Below are experts of layer 5 (counted from 0) of a mixture-of-experts language model. Rows are named router (the router's row for the expert), gate (a neuron's input weights, with its number), up (a neuron's input weights, with its number) and show model dimensions 80-159. Each number is 500 + 50 x the weight over its row's rms, rounded and kept within 0 to 999. Numbers have three digits each.
Before each expert's rows: "gets" lists some tokens that make up at least twice as much of what it gets as of all text. This comes from a sample of Wikipedia text that the model never trained on. Tokens count by the router's weight.

# expert 2
gets: " M", " m", " d", " f", " H", " L"
router:446525456514566480499485529579445549407497492402468447485593559414497480542509567520531522509494571631543402479462434539549545495448491504473472484500505476522435560506498515503487490499495540551480522475510570467476443550449418606469523454
gate0:445477530449527448477458476572450440570569449536485426487631532439510460560472557511448571542528456502478525451602477595542508516457507399443514449471552547433525477585473456506535470491523552462485553494573522498497478548493448532427572401
up0:459496424516549452484517549610543551529457567515580508482479507510547531533494589496503547447480470558580521506557589538484494551546545462463497508553507542458432421488584478511562530496482500584456479554495429552469540491505499534380450521
gate1:530563533443517479501469541505505504552506547416384473524384485521526478494495494549536551498469579504622402436482471463398571499486496511576517478517523484419508462436491527448514511481536523444496435482419504428454503498425509484542530385
up1:496500475465543505468452553503501489504509491467466380477488551564456497541451489598537554458445582533575517344462470475449534475488547462474509474519542489493539474480466567531433531533511477534483315428525567414616436535437470466494520516
gate2:455483460526454516483417500492468528505465504528555529588559516469497514451607440555488491490450546484598476454550463490481559467411424593491519433494459403578544478482583492546474550561625480516501486502548512494536510588549539492497489480
up2:423509503472492527523450507504460492422493528511456510432488416513469478599425476528545493610460519539442494501479577517513542516493480482462508642509526556512524504497591506457508423463452505436459419421380487469547447420636515498465641422
gate3:515459615454509455457470506590605465598454536465528508532484484540494491481518505494447560481480522521554484544519491533436543453377563561476483543455439482444617477541503459594651481520444518488474397495513500474525577521385576574473441512
up3:415543467558520430416447495427469447488468413527601564468578469362588515475472392524529557453473487487468527486408495461512467533539494485464519428402510490501410496578506533478472453423515562485458493500521514476453495506520472448494515540
gate4:407481397532515494435486485562497520490527487398505432501508622467461520550498578425440549523390523536498509489514587545500481543547474499529527529525531509423416421526475457477399461434512444510536594515505467521514500477514511456420516513
up4:509511464481495492492500555531469504564479555473494471474512502505606535455593533461549526528527509560423450538445430476563524482477527519469508465510493556548546376428475463522509486460486511429540471461496532516472593408477496533440421488

# expert 0
gets: "a", "o", "i", "-", "an", "ia"
router:544453497500429521425576421545504551459611489541567453463502457466413471564507475573495436476518545408465514529433415440500462492540480435488494409496447560415505458465423515547483546505581458492464513469528515509376554444533516397561457466
gate0:510514488428449528545504434409452482439544453518464480415532515513464481422396383533495494502481549470517535508614393518483539510476493470567408463437554593476562559592468450577425487433504492580509442472534550536542487624529495461485463545
up0:523466436573462484431450437515518471543530433479498510532467461518420540519464517554470525503436448536481498532512473535365549482495474553574457478405464519466427582538374533477462601623417520524486473500500411478491549461528514522495469473
gate1:514589463496537432464601544506620459481505472473536573511486532501555384427466549479501443389475455512547551413555527551425447466516586543586516400465478535519421487554512509516445556502611517467501514542459604485501520446529533452503529517
up1:579440526426568528497502525427543483518536364477514499438470440512416517491454461611510542439517473471478586457467488500442508540447418462397415509450533426519412413514493528474444388494487509447477616469549543397445530563466538534512491461
gate2:486441529432564442503521554592492580478440522456475534492490452504518507473418392437535591486440458447399565454402435509520438510498562525499519460479558572488480497440542532534495536517443488495488524403433428535427351548559555512486561487
up2:460526555447517556478449523465483475562481458509488504517438601589468409567445569497394453445485490424476537473498467613525410445505506556487485516606489563660447424440499482557488540576438575504531502509478463507444411511515532540342481515
gate3:507431540458506519390550535567502563479529488451518473434502499433582623489496597486424569445393544479552524489513515603524533419508512504495445394491501466581467476520543475465348524498521515490444460475467505511524502482492458512532403494
up3:467435434582497475526494472477589534486499612456502471480529501523537477458575457508464477632440461506503487513415498522422461503510523513433492493404584441521611597403582509493509407596464540491473480463473543562552474513462500487560465518
gate4:566438523593438539564474588477518532492494495563507456514488423447459497447597472558492533456531469533506485530562545606458516495381569441562520502513475511528504458477387509495517505465480517423408440533576554556575510563485452539528495529
up4:502626490528463570507512465474505613445467513537480604444586531569449475634483500506521445476435504521481451472466495563481541518420440516520449501587501433437498453417582497576513487474525367435595509503530513352434430481504523463500521510

# expert 3
gets: "al", "es", "e", "u", "v", " re"
router:460619483527471457528464529472509448492529507463562536542545507445578556523533506442524499565506418448500515540557587479460439504478518495516578486565565472430581436475426449498496476585531458436399496456495531529581467435519520473433534562
gate0:516411533475507475490522520522510536492487483485513535411413386373587575490508474539565615490455379594562522493515575466437527439545472487517489530550520531514487437517432547532498569503471639565498407558491457610554456526435516438435632488
up0:536498515434484604511438557500547437573436492499440410538489391457536571489505553502445528506484484432450523531510518482402477396500449561449484391461459533559471489503327464469435476480537540531546408543516478471443472467461599441522538626
gate1:557482446598532465534537434501465450456560489484471449558484547551565449487576511539420555443498493502499499555478549386469478474555469480415471525543570469479521471497464484528527546583550441486497516477540498417477461439520472443499626528
up1:557394557548578451526480455447563494546483480540473443537440579520452536518490522529504533491475527476555532546520489487577487512485639473588563479418518546528450567560499470509555624530571565458514496552475547534472655459478551437463456465
gate2:499509551548473478396499531540526489546563587498542423476545511532527545461504616498531483515423474615526580584484481510467516544479572433468517539529470548568547463541436527530649564464520468458503422504501573487509556471448560428509536563
up2:563474509580484450474556543505481542475507591517528555553526450502496539496500469449505555535590577509488605542516507449399435547501563481559552500538447424436553530450520423548551500538542532568500435530518522542494616501585509465563530432
gate3:544509477522510577491522475492583530489531439536568472508406406550486544449533563464518571563527516509504583583477434465507442603499428366449493534541471567624543557497391480532505524534489480520537482413533484513471543471545497529525454553
up3:594447539485430533499482436557457670495541504473466593492395450402528607427548496540542425529443546488479410493451476414468505508531635478432519517550542541517582480447529493483573524481527520478529469538489470526529520567500487484533470392
gate4:543519536439498480516480506654516576624513525497467524400629484467502539474435549522537498474577499500521446471441513553527495549410633499388560528501476469507449493537473470570460440528471442525537489491532521531544498499549405519502540484
up4:539440441525587457495479486476495427481365467517574436516421541487496473531491548594454419616506576459553560510486521474464437518539578519530534438424475520473443513522476529467481423517426574567515467488442551502507525452496494520420495572